Weights of a small mixture-of-experts language model, trained from scratch on English Wikipedia: 8 picks a token, a variant of SOAP for the experts.
Below are experts of layer 5 (counted from 0) of a mixture-of-experts language model. Rows are named router (the router's row for the expert), up (a neuron's input weights, with its number), down (a neuron's output weights, with its number) and show model dimensions 0-191. Each number is 500 + 40 x the weight over its row's rms, rounded and kept within 0 to 999. Numbers have three digits each.
After each expert's rows: a language model's description of what the expert responds to. This comes from a sample of Wikipedia text that the model never trained on.

# expert 56
router:565481576476573519540412507490509523464492541505500480528511486462480481520548483480431486463530463551549556466468483531462391467498489549526577490560511464453499438492524502558491498466454492545476523508538526500483462509524528495521479486469571440430502558551563519411504509526540522494558500465462527435511588574452462482454510546456396492455612540466508449498445495553501568481503565488479490521517542483536531522502494555513542475546485390502489443485517510532539462526495464452428468492482482505510467517533491521459411545483479504536444496517496510537605536521464529487
up0:503471558494536448515474579482465550548448490543475492535491521552523553493523453563462500442527532528509482575507514536498590491477483573503452564511545461455454544415483527542494439494550391480537497519520515469449454506509515514564479480441530446438514468566540487468487427505497477517446488472485534435486566477512521458513499440441519505513551452470477419425486457487482490532440533559505569520561481491573469492528552501436536557545434531499473560464542506558533485510472489541483473537496487539542493447504439454440503547565514502531530472557474443528511582472504470444
down0:483469488557549526472513532535599594493508562525503494555478498521541486561498464547507406517462489396466486517527551399472487534474498503426459469516479422541506549493453444474519484497448477446475474524472486494539479528521496465481488468506475447541467539538482536508599503485505466524509514538516484499615471457435486527528485461604565507526481492546501544551527499433554493453510405465447523530528492500440475496511549484516536523464581467466450521469567501497537475544480506553450422458538528529505492506469475452550502466468498492453497505542483472505429499428574559540
Description: Nouns naming a class or kind, such as family, species, album, series, genus, plus is/are and colons in taxonomy boxes.

# expert 17
router:498533511550489443543531484516477507460556552520530470455521435502490516560489462486486516430506573546505495450501535364523477516481574543558517543506482568500499443444486552500503565466458443548492570391486508446474457565511544460514529481539536436434549534536524514442549438522494509447512550483439520477488511524499488495426556550465504480467475514411505510579477476456468546555487532510433519547516537431489508521468478532535485481544506484452512435474481523467449456512521541538537443476571485539528519541501495484450462553558485478612421490494502544489486534520491512491
up1:561506520550521485552488606520467494455500482516470496476453453511508554480513446524477483502487530512521521498483474492421464489453528464590400520470524513500488456434485558395439530465504513520531483501495518511527445463475480453524469438576536480431489484485509447503443394479451487487526518495550540489545506573463512484478486526471545486532539494561495537544553476548476544534539576534491610488494499420535607492514488543539422475530511463460576508479480553449512448511528565521456580496545411470525479507542448536442514518515469520504504536539468510475448479482545461471
down1:504448566483488525478407576487519502538502513524465478460544541495536524510460486490411457494510506541495564498474471533518546512545489514514530515499512431553583537550457495467464407442558486504485526455451461587537495468504522423438473463508466503530450483486517516485553496493554478474462482481499446456460508522523590513533501510521553517474492480538467536566475505523448467526503471554493416558434486457573478439443504467482417465553473546448514491441438573571467556534466524474447504553502513511460549581539534467432478538441497538534511529457543466583517512464528449504
Description: The piece chair after co- or ch, linking words like was, were, with, by, film credit words like featuring, and digits in figures.

# expert 20
router:513491572516480537510497511521507498488477512480531437519537529487451426572489472511421486508532514507516539503482529449555441489450525486513562501516464514443515526447600539574533512445445430502487528500562422496462468576450525422566507482505546516473486497599539540503528457499487514471502502450415491454488476594418485504519516532473499469476529581431504507474439489433440561554483582455523463449537501488533505556508498530514530527533547518469528549442511505433462475503479532538477460435559522568483464526500476485443515559478482470514457524479528497500561515458408468575
up0:514462576491553539490541534557492515587472449522472499525459505492501501481459433520462467527497510505459468461465513459570491445528556491534481542458364466460473503441538486517567513507401491538530532496525486550486523498454496442512495545505591543524467425496515465442535552514515469544526544524511524464451491466455463543514473564424472537487485417488502578479500465515439566532497514479493456480515520463551533526523474527509558470484511522500585597452526442454521519530487502546529535507586519473483524500473544565455575548503470507566511418438492478487483459558473508431
down0:480555497569466519535476492503482504526481439425514493507432565469527503541528478450533545501433505569462461540471458465546479467497505524532476423443514544491494467481546531473517487545548419554483511494476536515479513549523481456503497543513517565497550482519538484505616543470538451496452547456465468513463514424520387473482576486528438537514479515522588556450474490546504554522521498503492521487536506511489512564479422442514489475475470547540587491445476492457446475521485534455486461525422453486546478492487577504458506445448460467561549473549587520485467473593466520436
Description: Adjectives and their endings before nouns, such as public, American, National, human, ra-cial, plus discourse words like However, such, rather.

# expert 37
router:536522480545542536528470494488514549485517506411532504472511467516460452518505474471495493482549523468535493405501552483480469453479535516513527504528481476475557535497531502546567505488434437560468543476591536456479434485444546401491530561493484441478593548557603576431488468472506502538457536496447475494451506523493483472454510501466393473494528540507475580453484493498471554571495565462516471528557524525543457521489498515612518486524471480463440427476582545530496484534537494463497498485512486552525546486537411480473485526552493470542503542481485521485545536419430479480
up1:544512487527483500452494495598491490445505489493567572532468542478511472539492510468525472457498499469491494538536471537472449531502498479401518505512541518441494515470539527517430467525468476606500517489473502471499581457496466461507511421471462445448516483416534525444531404579466543465498548524493472456476504506488440512532548499494510445523529509537544540458566456557499542514464543467554455617468502516515529526426496478547543547471471428422528463521545520551556487467549533476468578469488498393594458422541490502471542503509531560529495529489538522511518483504562480509
down1:567484519482502551478539572536505467453525604560475483438550515499494499515525513426490473499483454451522517504518430578507465542452480491481571425463441523631475489512512487500477445440452541466497515475495507574497617561525486428523507460463509438515525469464514409531585486500447475417506504497562448507463477479484506506530509466529517514463505481534539475460519418430545522492547510421533599467511451487460532487471499475449506492414555530555489527520468444476503530518509559481514492507475485597495532513455499522504502457512542504486518491510517484555516532516560553494
Description: First pieces of capitalized names and words after the or of, such as Al, Her, El, Se, and possessives his, her.

# expert 60
router:543552520483546475485514469517438548458512545493485552498536510440528482494491488474428523544504517471536521438529454443542416436518557505564579522487444501512526532493523486565493550504429461547494555511529456454499445528466486486465546467494583488486465531437524557487466527486470467514570516545443513426444505574490467460453513573469518483488531594444505553514475495560504591559479517498526454496541485451544514562464415501490506433489545498457578571513562519464486539560531449462466446496578514530508539495488483499491529544487499496571506496455575522468520565435462508489
up0:559528464494492523437483528482457474428547474449461498589510527455556490496480434469566437487531519538417491501555495455508484553477533437450533507546539512465511481477462516542507513552498498537458479473471544485428470564498510517560520605457515443527463554449535506566479508489490519466527519453517468511449484553484487451440509463500434546550506463424479547528475475520580462486527552487512456493484530453543502548416475484442509493491491478477554517512595530517498440533553473466474542555500518462429503472440446503564526548534486556502580533518516484477567472436495601439
down0:492518530496540509459559521522536522496493567553531548456553513473481559556549527461478565500413493516537529498508478476432411512501510569496482462535457411485527492513452518511410467502470562475575445490544436488507462462516482449509497527517540445513488442506587453546475481487493465494463483548456448478462507519520463518511504492520494387472549552532519512445460458488556442538522605514529487603504419487537454487470556567506535465489479455519492440484523488517427433513511464500490472497542514514525524426479492482542480582466532543545594510512506543478460524463428473509
Description: Stem pieces after prefixes or starts like Mag-ist-rate, dis-est-ablished, cont, ret, att, ent, plus nouns like coach, politician, Centre.

# expert 6
router:520511478532537532561521473488479491420499527463496533583573468513471471537481443484504419497503525477547538487560482508547464481481578528500593534499474568431519475479557547555478479498463507558499569463546502428459483519467563489545540544515548517511564541547541450447574465504458440519517512490485549491419532506451456484484534524437483497448509513439430514548459560451493531519471507483523497467544498528553425495455438571507504510492459453491511475483505469474491524562507468538488506507558499552506571573534496477391490545531510435541399464455477545510569492450475494528
up2:446485453493531573515573455424478497485496529485543493593530453522516536557480430439536470439509476473586524469528535548545501514452537509467552507488457546562543490446593555536489483564500484493464540488541499482476498517502476426506491489473524461549527553446486487462533516462473517492524459542515450507379524453519430498438441482475466517457512516484454487466462573540462482490493400507540504519559502492487485550519451536526517499473517530485524509503529500538454478593473468479483451480521513509511548562493579513479527524498550416571423468523483533510592451395494480514
down2:429433536507494547527545469513530540526480552493563516541507508594434518475451443529493475504469479522487484513505514506507491527539531492504493439506487520531442511531503448482511513511498498439554511454477492498475554504468481526480498509494558547553520451501481473565518630504515493571452472424546474556476471451490531488452520527531500509494568565471543481425555517517541497471568405499484518555518413458503481450573503551437474503489469500498510403544518506544502530493543471465523468467490523488494473498504453516493638410529572444447525493447552428572466449492489434460
Description: Word-initial capital pieces of names and titles (Bl, Kn, Pe) plus the, The and table pipes, e.g. Bnei Yehuda, Blow Me Down.

# expert 10
router:524520516533536542558467503542477486487496482489520519474552479467495488589483456484433508480502557597495536432454524506513470485483518541564595534474453547454573509485578561592523491545468458494524550519517476505513452482422581428458490492510491493468545506544492532465471518480463516436517516508518492483483518499479445508464515515479477529495518505500478548572523521480459503536513552454532499412522503493496502548532459553578512464495520443434465467464499512388463462546501519474461502483589555598516495560513414490437431539525434549563423506447453538452514532476470468509
up1:571483469526542550538509511481525468468491480462423495490574421401544546551490499576507436525542491480524478439417527611471524514586509537487524488458485468473501470504511518526539433471461373486527511489518520515537576472401437495476468451459527546484502541534529512513483477500468424512539508540513470498469455550567474531434478442521456485484508516533445445501461514505443517504527511593445523481527553607519491498570518506497509486467497496487489531520465452504557491544549509503504474479586596488579476502529459492490419533512496511469450504468461509488514523532492494490
down1:518481466512408558492462573471584442523514455449548494562571555482550524476429512532489488443501520543520546397518430476546535519559496454525473373540507509502487558555504436486533490502516507517470487523448507490536536504464501452453481469491483491425478473476571573547540484483556471513513491526492457502512449459440498469505460520495543508483488534447535505464490542490460554487498514578486496436525415526564516493494503491490458456473473549449582554508444486603563517504520546525564467519513480499535450497540458484540520529518473496496451473553436467541402542483534523518
Description: First piece of a word split into parts, often a capital or short prefix after a space or parenthesis: Sy-racuse, Mc-Neill, Ab-ilene.

# expert 18
router:521509471489513570564520508525466548499531528493454462485577524485491487512539476509502440515535493539532553480452539500543425536466526548537565486470514509454549542425496498464480464542430463495505528448453555508549515492438541487464536484488486492510512505491517567482479447502495459554461501454411494493416432566473453542472537497472472478440464605436478479539511552451522536547502554449490476491572530548504491484481470491504572429586506438479475465507485463409488471548507507522484460506522552534527601548500430460411466530560457484537485427485530529476523589445473488493
up0:461454436447574527543580513562493486479543553452471477480472500513490482566530519485456500553525533540520525537494512465500518498486443520525553482476464519462525544483484502461534460537484437474479488394562535553532493489476538544453551482506474463474539492470582607453497474547467442545507458445420445554484484654479529605498520491475500487520509539445488442467521548464498444529488508480476462535516491543487437472496504424506549533518500502491469481456457469496527477566495548444415446502502545539512565575488470478531515514541528428533490449514491471439456484518443506524
down0:490511486476472468584522456530532430476502600472543512480444543537472503484534477482481474509440560509495526534535529515519504520474473468407470501524527491469473548496533567473464521529452435480526428487545463393481554480491577506494504478508533498505501581504490515553466529563461550503506460534467474502505541521542492446566570549594504486525516507487525407559576551477548510528460530524452488539488480447509467501490425438467461461518529533571559461545482455525571559497517488462475529527473514468419545507479485527511484475467512370539446466561510467501472428428505506523
Description: Second pieces of words after a short first piece, e.g. en-cy-clical, en-em-ies, Drey-f-us, plus quotes, table pipes and had/has/have.

# expert 8
router:582545567474479526552436446525467590443553590432527518477494501410530462519511511522477504494543495504511526497417480503496508474475590530528531521508499495472549465465492497570433425491455547571437541428498504380470489496511476517512497473575552531460459499505539479474477397499503485518535458529510539469397525502458441484492573515441439413510504466457509532503474526500473540533483556532505493463541527462532498565455458492467476461490494441495536463526508511424470490516463510510472485515514485529506500494509439418505481565472440459538496544503424565487510462479468535534
up0:505578511511491492484464464501513461480524551493537505452464551475481571533492510478525495528506462451531553486464438525545508525489575545509457542560495479436554515524501522562472419423504494564507499540478518500577519475495532502525483504554538475487495521505507539529515476588518501546490424464558427521508478505402462511469524483533402503513482499513512494537484542415488519526530461526470579453502531489497397524483547545553503461466493535427530503546548389466454505475491525491601403548500582551430471481480483495500466556464380462475491497497506555484506496468537479525
down0:526522498493449468497502413503520481515440511525500504455480504508542523475428524534458418493462466464514492422528458483560506490539458500456481529563553463543475539508460523536512506514414430513525527572481487549509519545557456512528573516518535529475513443458500531532526485479606474590496448433485437493621491566543470497483496508467543487505508526459491393471496544520512536496501506492451445565496451510503451506493495502515520491539463456482497513502433521596522489489552499508528451505497470504488591508473488524523478465464456483581495438493497455544548443614382535518
Description: Middle pieces of longer words like rup-t-ure, Hus-se-in, and plain nouns or pronouns after of/in/the, such as it, title, trial, term.

# expert 19
router:512525532540545487562473471497493593436502545478466500466520441476497473567506432544476486447518498526516518467511495476531452441419539574557528521567482518451551490437563511494458505512459521516435586463472498472513509477509575452538565485512446510505567535546583480473467474525489522512514520511474533454414460515437453477422510542457451413444565509415486521553431494457461546522484514524473497501533550492564493539495434538499522475549446419430523464471487490495490457520487499542460453497545459505524524533471412468499451507507489485527448516512472513430541536461419528539
up1:472490471494467561494499491512469518529490520512440456519508544492588509549492494430473485478517474542474505486548480461540449497479505559494461481507443490523438517422495555586478546566499495562445532545483549498472514559573480434495473453502515515457513500470554454544508513474413481521497532490479523516563463499514428597504569454516488529394481505448551485526561474504433570535505501496511448587470517439527527507453447504501464546462502482413544561444545474445484527521492478514490464538490486495526494517501486580514512455521523509532477574542414459595561524597531450469
down1:476525485532444511420484493447563370517526524499523538561473531514528488543477505511557521457437528481522495540501498539510493532523491492570505490535484518473548497552448500503476434456544505508537541518497542550385503509481510478453398516418465491510489496497469525484473589493533525470469508472527540415546445416446550452546505488476438565546458518494543521479513536476444429488504516507538561554511462532553500469550504481464477572493487553566439543537473496526539499527536459501490494388408514499567427550462511513516451480545560518532520486501462554488551518484493446509
Description: Bare space and word-start pieces before figures in tables and lists, plus first pieces of odd names (Ol-im-pija) and split CJK or Hebrew bytes.

# expert 30
router:560495544459533496555498539484514572466530550458484492466561476534540479551521464515452479501562552500558531503463487473520429472478562539521535577549453536423461485490559508496495524533474497527458525522528527456455508497467553440545534522518460495437503568537521475434491460525484508521505523504432545459431483518442429510442525533489494446437527530501474508563441527446550573573499559583512529462543505518554484589499429506489570499481482452495505438528519447492463478542547511461492444476566489498564512558520476496517486573521483467548432519426483530506559576446441448516
up2:482444584595499494452445475548550581439562505532566501530525492493519416556503502464463457503505566462477446495503540471491552482417471441558544522449496497521481461444426496486422504422481501571492546444495522525515441508508507542522528469544527479471507532540595486426493389473480446484525502480550459530481514534485484510460503435460498476512465484482524484487498451499535478505538540489487492528578494531481538567480524569437494561483516494467567484448482527505451495583496616568529480549538516521450471429505473501465450547552484500463524499470471462474518531483512459514
down2:505506496436457506498519534530506540537517551488472469485461525468527479515518563596502499442502465456510541462471530452523601474452531487481477426536526576506492464567516495481484502455447491401528474529478486476538574501521440506496506478422522491454546541461503589473461522430503563507559530483553504488557488495452519476498543471570488441531537521537517450559414491430506479557487522515553459467469445495454455518509566479556457553508527530446479514469518481542523480493495512443475498496539528582475418491524498562492440492518445538412595457474465488453476525442562438457
Description: Words like both, not, because, out, either, the and to mid-sentence, plus list dashes, table pipes, and the oth in Timothy.

# expert 13
router:512485570545496531494527562509511530476514528490510505527530434471558479537454463481538466514549457554526555491510434446569492506497541531596501544486493551437517507452526527513487421443475514468400524529464506478490479473462573482490482576541517500472480562503505447491503499486466449477513501456441493421491543579463470539511519567507450446445556502476442511506416419504474522543475516476524445497527587477605534562519485477513555471512462465436546461447480499530496472516500468497524485486578477566485475485516448539446513566450468568579486546434468503476538505449441448511
up1:576463556519471511463519509567506518529533492438609464550464524489521464487485523557483511466523508529499546518501472502476554518462586501536516439471415442518497536488568501547501487469537441446475486463536523508429503403462514504408474439452562466467484487504534460478533497441451484547491564472479612533534554613482512510460494548509474501438462486500467558508479402520448497453478536527465477509502497382516507504532491524528469520568483489499546506455541517489528449517429448433529536490536549544458541506537512517468528500440475509530549519437471489525491509521486447438
down1:501490581514522519561500524472574507485495472559549558552497387520508506493476507510438499496487486441490468580472482557459536532444567467476482456504482502516549526555582482505540495496460497538519488511457525468467480538518531487482430476549531505513543515546492504479455538443423478522479448544413464516534543462466487456549538527555471569482520461555500583469503511520574452436477514494488407491527500445528540456546509478482429510435547467576544462441443439474511459525451469484593505479555529514449490487483483508436520523564545424543496521484529422420510513511524504540
Description: Tokens in tables, headings and sports results: column headers like Year, W/L marks, dashes, section markers ==, and "may refer to".

# expert 0
router:473494530489548544534503474486580547491518545443507419562502479493449454541506486479442498493512515534502513444485503493513492428445557523501553507514511568502507529437568528599465501492448532567425543441501548460429499525533577451493509543508461437495531495483544501463494442475546486519581529499515544481527500510477516541447543528523523488449495536432454443529477485499551523502458531456532491519521533425537446550430490488500475457552484475498523465500550499427518501522436525556550514466572467490446497511490410518433479510448443474582445498368501538428506494528484559508
up1:439478439481527493578481457489568536565431558471534420566524535522431470524572522445482474519533540499443434465491537498504444500478473455565569543558463530488483510504567589573568528518500520526464508560529573497439491477504543484516466534580491502460531523500554484487478476443563511430495557540506521480523504488473499525545461527593503452501465507448509490575509541519499545491442525455546488464505455451450497497488493501519468559540492480480516524507487461516487416520458506528511483487523489538481507515493416477416495485428439477530439554462489570446435508523494596515
down1:469453488423457449506512482544552483583473503493495484535498571592530507523508455482419471477521494566431499489478514456506507466570566446532555390504443433488554523559546518492551446472420517549494379539499512570542509506514569532485514547518485571485563441467575544467539548514503479500413526524485472503523452438496480523547493548515547532530490485536501507518562486530480481435514540510449524502511490466453475463447519454513384514583497425471513466535495496482517480502502555502529476546507458460455534497507456473490473524483483468512535551474471531459481451497551498548
Description: Inner or final pieces of foreign personal and place names, plus common nouns like people, work, children, father; e.g. Volodymyr, Krasnoyarsk, Vladimir.

# expert 23
router:525537587559544468484492502472426531420538525528479479511543469465547493552441463464497527503549533561519526452540495423488443492480626481552508544461461485453534470482468534491535468541469469523488529499584480462515493540428466431467469454493527472512554476553518506448554545557473449536551489475467500489489482477498436431486532509450435475529520555461503553535442495509442590556513522523478480542527506536534489562509409529479519468473462462457498456479542472504475519514553516580456468498584471541558533495543439566456547507522508473519446492470467540512516451439430467535
up0:455492566465532564499462593570454512476505499458479570434399512495484545476490459491483458587515466465502564504521557488508578525495553549468489559544496482472552408444486525559513542498511499509599522469509511501544519504465487491518513492543494498521457444538472492532506501523439529507498474454465495436473509520524490489456515538447471459598530478506492555528468475510506518529504494538547482557497436501574472549430380466468524441446484489452513519571523561552449494532557531416502476462544487497464541533467517594473521506429489502471543443449559518498472493467490539543
down0:448538467556517594465464534505459527562447503483496534529472507562506571512411523601569490492459479584519494566479531543462444502505553558525520481490496500507534525537487528426521490578486519575472517487493536410489466483477517447517400509471554571493497464492467470473491513433471492473477487560533495467436553484555464521485574438497484463499507550544524449440472525468477524500444472502514525501456444576475542541501421486482478464457493405502533545498512530559539504555512504499460472515502460447519492443554550466514475444486528480499454490469545546460568498526457425558
Description: Opening capital pieces of proper names and place names, such as Bris-b-ane, Barrow, Ch, Cl, Council, and colons after infobox labels.

# expert 22
router:584475538487515469566509458506482607513499585491482509444599465492488491516531477467411510485507528476496543470488495483491543468501492484541533498489466478505526494485531504538482444471419535527476550421577507487475477497544526495451495535524496463532489553498516386472465444475497475548592472472528572421409468541472431573518538508453489513509529437481436464506456521453476517512458511531519521528545525434536423505527485537486547483554476434489496502476490525443539502578453524503498469525538458550504500549474410448500465537517507539552441499517468542491553524471432537596
up3:563501533529477466570460472481497578518432561521491521508559475453527437547512447489507497518450505508484464442472507511551569438505474501491546464486440416523468487494572447555576492477430605531562501513544503439474470516492532532428461483529513549524463574529484493492450489483427455509548436527568560464498502496474469557524527520482495483495477459531494530530449540539490529497473562485480516550530505458538510523518472509409533464507524378506392548498480512528529443474474496492494479605587465510502495573513445445469453529530509532436513547501521517466509487488545485503
down3:414478515539502445434583552545531490498482497559502448498510518416513500499539466476501534505546520465487483553495495464580493451485474465482486421507477439493465534557503518502472527529567532476523394443466523511565506564477504445521508504553526468445508493448501503549453470494504523554469486494559583520498568517532513477476515533461495527527400508472483531432539492455554529425619489476543510504474553498432519507525517499462452513487456481526457517468515454557567558384433532471529549547429499457544518511493520533474503460513537562518445517450489521453458443530551482470
Description: Pronouns and common function words in running prose, especially object it after a verb or preposition, also he, she, this, all, only.

# expert 54
router:527539552527506467480477498498568489491568528449482470470493448461499492548537479556469453470542571583521507449491503477478493503461580553584582466477439552412544498488509500535480482437457506542510582474565463471525477497476524447513524509553540422464466587539518475470468533494463455528515483500436545431413458529465462563506537555432503427453518473457490487513481452451447497531458514472462497488530583530513475553509492502498504467506489460519435472489482484420554481597507534504552474473507446533516493495500492447482530515552539507582467510467462540416505521426460515536
up1:575497508522555564557518512491497434516524512439489483578474518525483569462520493457452438473497465527514506503480474555501452445469536575521536461509476482432483572463481503543471555460521462539525517541488485432479523488485541435494575519518527484507491525463502477501422435504505451533454514474452460444515486572572475412506493527432610477509520503524539517567490537473541548485553483411492500539472509471558467493469515520533510468462416476447538436562473552463536543558500458571586503473477484488503537467507478458496546544565488517505468508532422453566461492480413532461
down1:520467463522475576456492472491540455510497450527516485546485517627592575489585496534504547581510515467468611529516506465466506472484489504479483517506546503493483526509552529512473435417510477473488456531501462459590515485524508458507551508461393538450507511555495514487534467485527471474456499461492533561522523491526556426511535538524438514468506466471511470480452449466507555480540513512460516447501429490501499462490490507524514489583472469349560484543513466490534498483463476514607411549520517518489532450533471484490465502504520464517517454494533479553571426480431496485
Description: Table row breaks and markdown separator lines, plus clause-linking words such as that, which, when, before, but, In.

# expert 62
router:508562514537539482534475574546491541499556517474477456466541493489477411602506437514469453446569518547527565447492489481543462437420573561484554537522486508431550468471526548536489527465501526544438573463495534473477489475485529466484520513518478448462498559492545514451509458498451485569502569489465483450450427530415437492411508565454444465459521527492495500508469543434495562524462520517486465531524515502539456553467458515498475448533422421491518538466514500444518498560467516551483441564512450552495513486515467487445504549513503514550430489481478535440514492470423493509
up0:555473532507573491579499540542515504543519506515503521522487501473483436553501483491553422386523441525510544465479477499499432524469498542483469570471482458424524510534482461505487511476437500476462526499585481466427465499487527522543517520480513513422521530523542430506471511554540492503489555500455518454489540480509490528460493560489510455453488529442487524503478474529528495612481500442484450360477573544562588532531440551513499524536440508448522499531464508465506524532534552557502467498515458500515464550563436526520491502517487479620467512566491555533562529523564505436
down0:446571509507418459524589527496501484468542431529514465493549447563589449512497624425470503408521563552508414436550513455472578551443456459499412489406522422507501495535459511557505452523504466477498506475561524593520509551519488500539445531494484482409473520522472474580503507496528528518473492488502443457575525468508552471488462449527507435564524485498558403509457520488513544500552499504490438510518466488497476484479537498460508529449488559448509514509534468539551477458490488485553501515513476465535479513507519504501488504506507548484541558448460533515491506528471528483
Description: Invisible characters in coordinates, blank table cells, paragraph breaks, and sentence-opening time words such as During, After, Following, In.

# expert 48
router:546553542491569484531498495497488487474501559456481551497545431489428488568511486501456509496581584551546537462512513534470485420461522530544582524492478573451542507499490512502438464448429465519484503480531440498441430544479533512460521551488541465517460486504547517463495468547477439492573476502441577463486453549452492470514521501515450459452534522446429505567451536473498536558457575564507501546585545510487417558530490586483489496480524453523495525525447542480467421504514581478482470485477461533509511520478520422468435539535427527542481518468506558454486509518474462518
up2:507583550481494494517544447459472561490553499521464588533476517544500560528535521463548572543517484479564557546459459555480481494460531510528512453583486537517437559549487504529460547441446444503487501484435477514462528473551574524483463559435459430441468511511545594506432398553556453468526462486503478487473501540519495490593482443533459494446573492475475478538505581446479468535487549455505496492497529487496489482527516508474539487478489432514501459554475519547471526442488531474520428468479486463521470519449462495503497507525488619544443459483537464488475467507451519578
down2:484522533423542533516483444481556500512570495482524555487487470511435467482491552481552463480459459542545424539505574544521500519543505459499527431475549516433553492481446520484554475493502492471496545548437452503387483525465501488487467516461587566514468413407510526531505508468487502479446550523538556481493424489449487540553488454513530511515526558480548484505481524490498375513485487540522480457558440485466447506516551529467472514526528493560521489594504532454544456540515549478560568462453456512455483464464515477459422550521487556460448552516464461449485472498531528570
Description: The conjunction and and or, plus quantity words like two, three, several, most, many, both, inside running prose.

# expert 32
router:590576553526497530541506458492529497439527485451515513492563529462512484521539500499430502450540519544525523487536474469468369491481466537490540524501520539472499474492502487555516452433525487569444579525505533510443446517476495495539540482567511530488529593495498541505601487553474457535579494468483507432490534542473486576446493516416476445466474504449427462520449541500501533584486523499500435544528544499570498521424475545553557504561444446458521429548487498449493513502475493485496461495543480499484549483506446487521454493477507484581412488513485574507557537477443518495
up1:516517514499509510417495465543501503430495505515536435445499515512485591556461468476452510446468508527538523495489525515517461580428515466445578539479470536488537476426526434479506498480461455559527535538550522536458498546502507450516557522510498515438401530495481540435515496545565499498512513378506459498490589531518490528504533491391526477509611559554460462438487477518536495531504500479460512500506520535486519484473440570529544564509451499468501447550496540518386490514505533528485554490505526515553484442460432539491520456474484494442455508455456507562483515465499424443
down1:497475468568559492493550514478522441491540527517469509503463459459518544470433567498542449465531429552441469465489515447538557502447446528515501467466477502439536496509470535491506519465503501515502533499520562465521492457444477511519506540570532526444526524463410491484510497441484539570492523515472510458477508397463482535516464490519536505574498513541457501434546448557607508451539370564557506511457487511467536463456452526534594460459554520463497472523488561490562504465432512528473545504564458393513475525506492466510432463489459482503590560515453516538541538506515495511
Description: The first digit of years and numbers after spaces or brackets, especially birth dates like "Born: June 18, 1969", plus opening brackets.

# expert 61
router:528501529537532440574463538537493557487511555480476438494518443506500438568466499522458450485525553544559559424500520539520440437481537573477558500523519560482501477411529552547515489487423490567488515506498506433485498421477543463477542472532511458471514555491556500425462465520531473520531528462437576472500438563489461506465582512456501483473482541429411504534477490461541570593512529476543446516497571515557543528469490552527537472583475430470482488507506505510437490575506496521479455471516483562526500523521457506497521573515486504576450467501456548490547525473484480519
up3:531433529513543479557500493520452512552506545512503501537519521475545516559467447454530444511490559433500557546462565498489513503451414492481519509448545487406424464448553505453498534450488463558497570525552458457506493492444473457528527444515424434535511546500470508572473466450466462492548554370444520569495513525486543469519495538523482534545547552482470545447498564501547517552424554511524483501506483478544541503464482551551530519495538466408496460444488518507516509534483527490478561496514423448456431440545489493518538488443538524552430457542487504480542526481497539534
down3:519477537496568484436487520475494543586497517555516462485503498526495473541565505496464507557500532449555549473478456484597542597484490510542526476560533529535417466543466520476477460500507537473487462464479553560500504531598487494476495513545523515501509499462486446498536521531433488562547544531470500500456473456505532515505514516561475515446420443435426549491546496505466539423600449511479549510462508473514543489486498464466509554507508473513466501404440447510509409475494501455541434464436477464490452561441497471534464409537511508514465494489525599523517440495478592504
Description: in, at, with, commas and month names ahead of numbers or dates, and digits inside years and coordinates, like 13 and 14 June 1945.

# expert 29
router:525574551552487543518497491576513547497523485489456517432580472538538454558487516457460449429556505516504524513519497494516501472489587514487497611506453519484524498461536510506512453485433496477399607482510522484452468505515581470478543495473534468479544540564522559520463505488526466423468554447495494483463531567451484574457551525501456460444530505507495511474486467491456603546412544484524440548540514492539497535489452495536558459541532454441543546524529465534483472549448528488499466448486463510479557540532493486415536496470528507536402523456477525463500518518463455452
up1:487526540520564479448522524524465521456502474503516497479565436600547534476430481498495440486478485472469509471475557471462467509523533503515510523531462554554559527425464493496476504486453495514397551503528576506503474499537544504496477528458452510527481618389511574483408450465482485478488572449435478542424520520583487521494506553533500466513502460513494527512472427530475466507453510476515486555446509533538494568469534460515524484500482531406494616528458548599531451523476508508439550478495526529480461544470528503494528504468511565494461562447486579490496484484462468476
down1:580458504508428475474481522543518436449504478556515536482505463535531517446518559576518459491426499514467448550509547499449473536531466489487529408497429592468512564479518433461518464466564470470543496520455499486473482572499432531486473480429518518519461523438526506502563473484454524454464521500552551481502464549510497571483499492541504540541545480506573477520476495519550467515547411548492564468500527561433525443554537438417521518548526486455447472571482493486500481550450492504483453549513488519508456510431559505495552473504464540538506547496543514448511494518454537635
Description: Score dashes, digits and spaces in sports results and tables, such as 7–6, 2 - 0, 4–3, Under-18.

# expert 55
router:501542472508547546597498524521497473501507597485412512510509453551507488534511454416511458437555559537554499505569460459476460449456534562479516510433455510482489472469499510493461523493505486518467545515540453511490408496493499437508568503511464475520559558522517479461536501546475470539547544508493470501454519509451459506438519524485489543529533522397540464499438561498449530554461526549471494522510545428509486485458445524520553381564463482484483510530544473460504513547486473542422458496532434562483567484545464429495469516485509418560441429504472543458530482520516426489
up0:472515509506508432554492583558532500564454593468502565530533517590476494515456402471470513432516518452495532458559512450485530529416536511493473567473469492472507537527441434450470513525549474513466547505468564509493460518519525525446561505486450479453534532443580500432539495512455521493483492483503588563539509461463523500398452547558467522560474545433522525484486540485442554479484555588486486502440526482497410459488442506493447478525547470511496501508513511477526455546512513526476459517499430564520415483541490466572590512505485444503542517498496496469508480500528494475
down0:533464437477479493468524466468522515530538438476429552509517452508449501501509470503549521475549503511505523501470517500444485467427488478483429449507496545457501463559484473573459521483498605475477476503512605542498532593513465486524514501500552429528444480445522524555488465435546498462535493544432593452452543529453499526470553568470510510507503530519475460441474505483503535515498433566506458455465435637463503493482418507477515596562488459528529489531503529480481525442492486504473512525514513530545510409480524492454556517481439499519583434575509513535579492511514512496
Description: Second pieces of personal and place names after a capital initial, such as P-arg-aonkar, M-ate-usz, Camp-agnaro, plus San, Mount, Jan.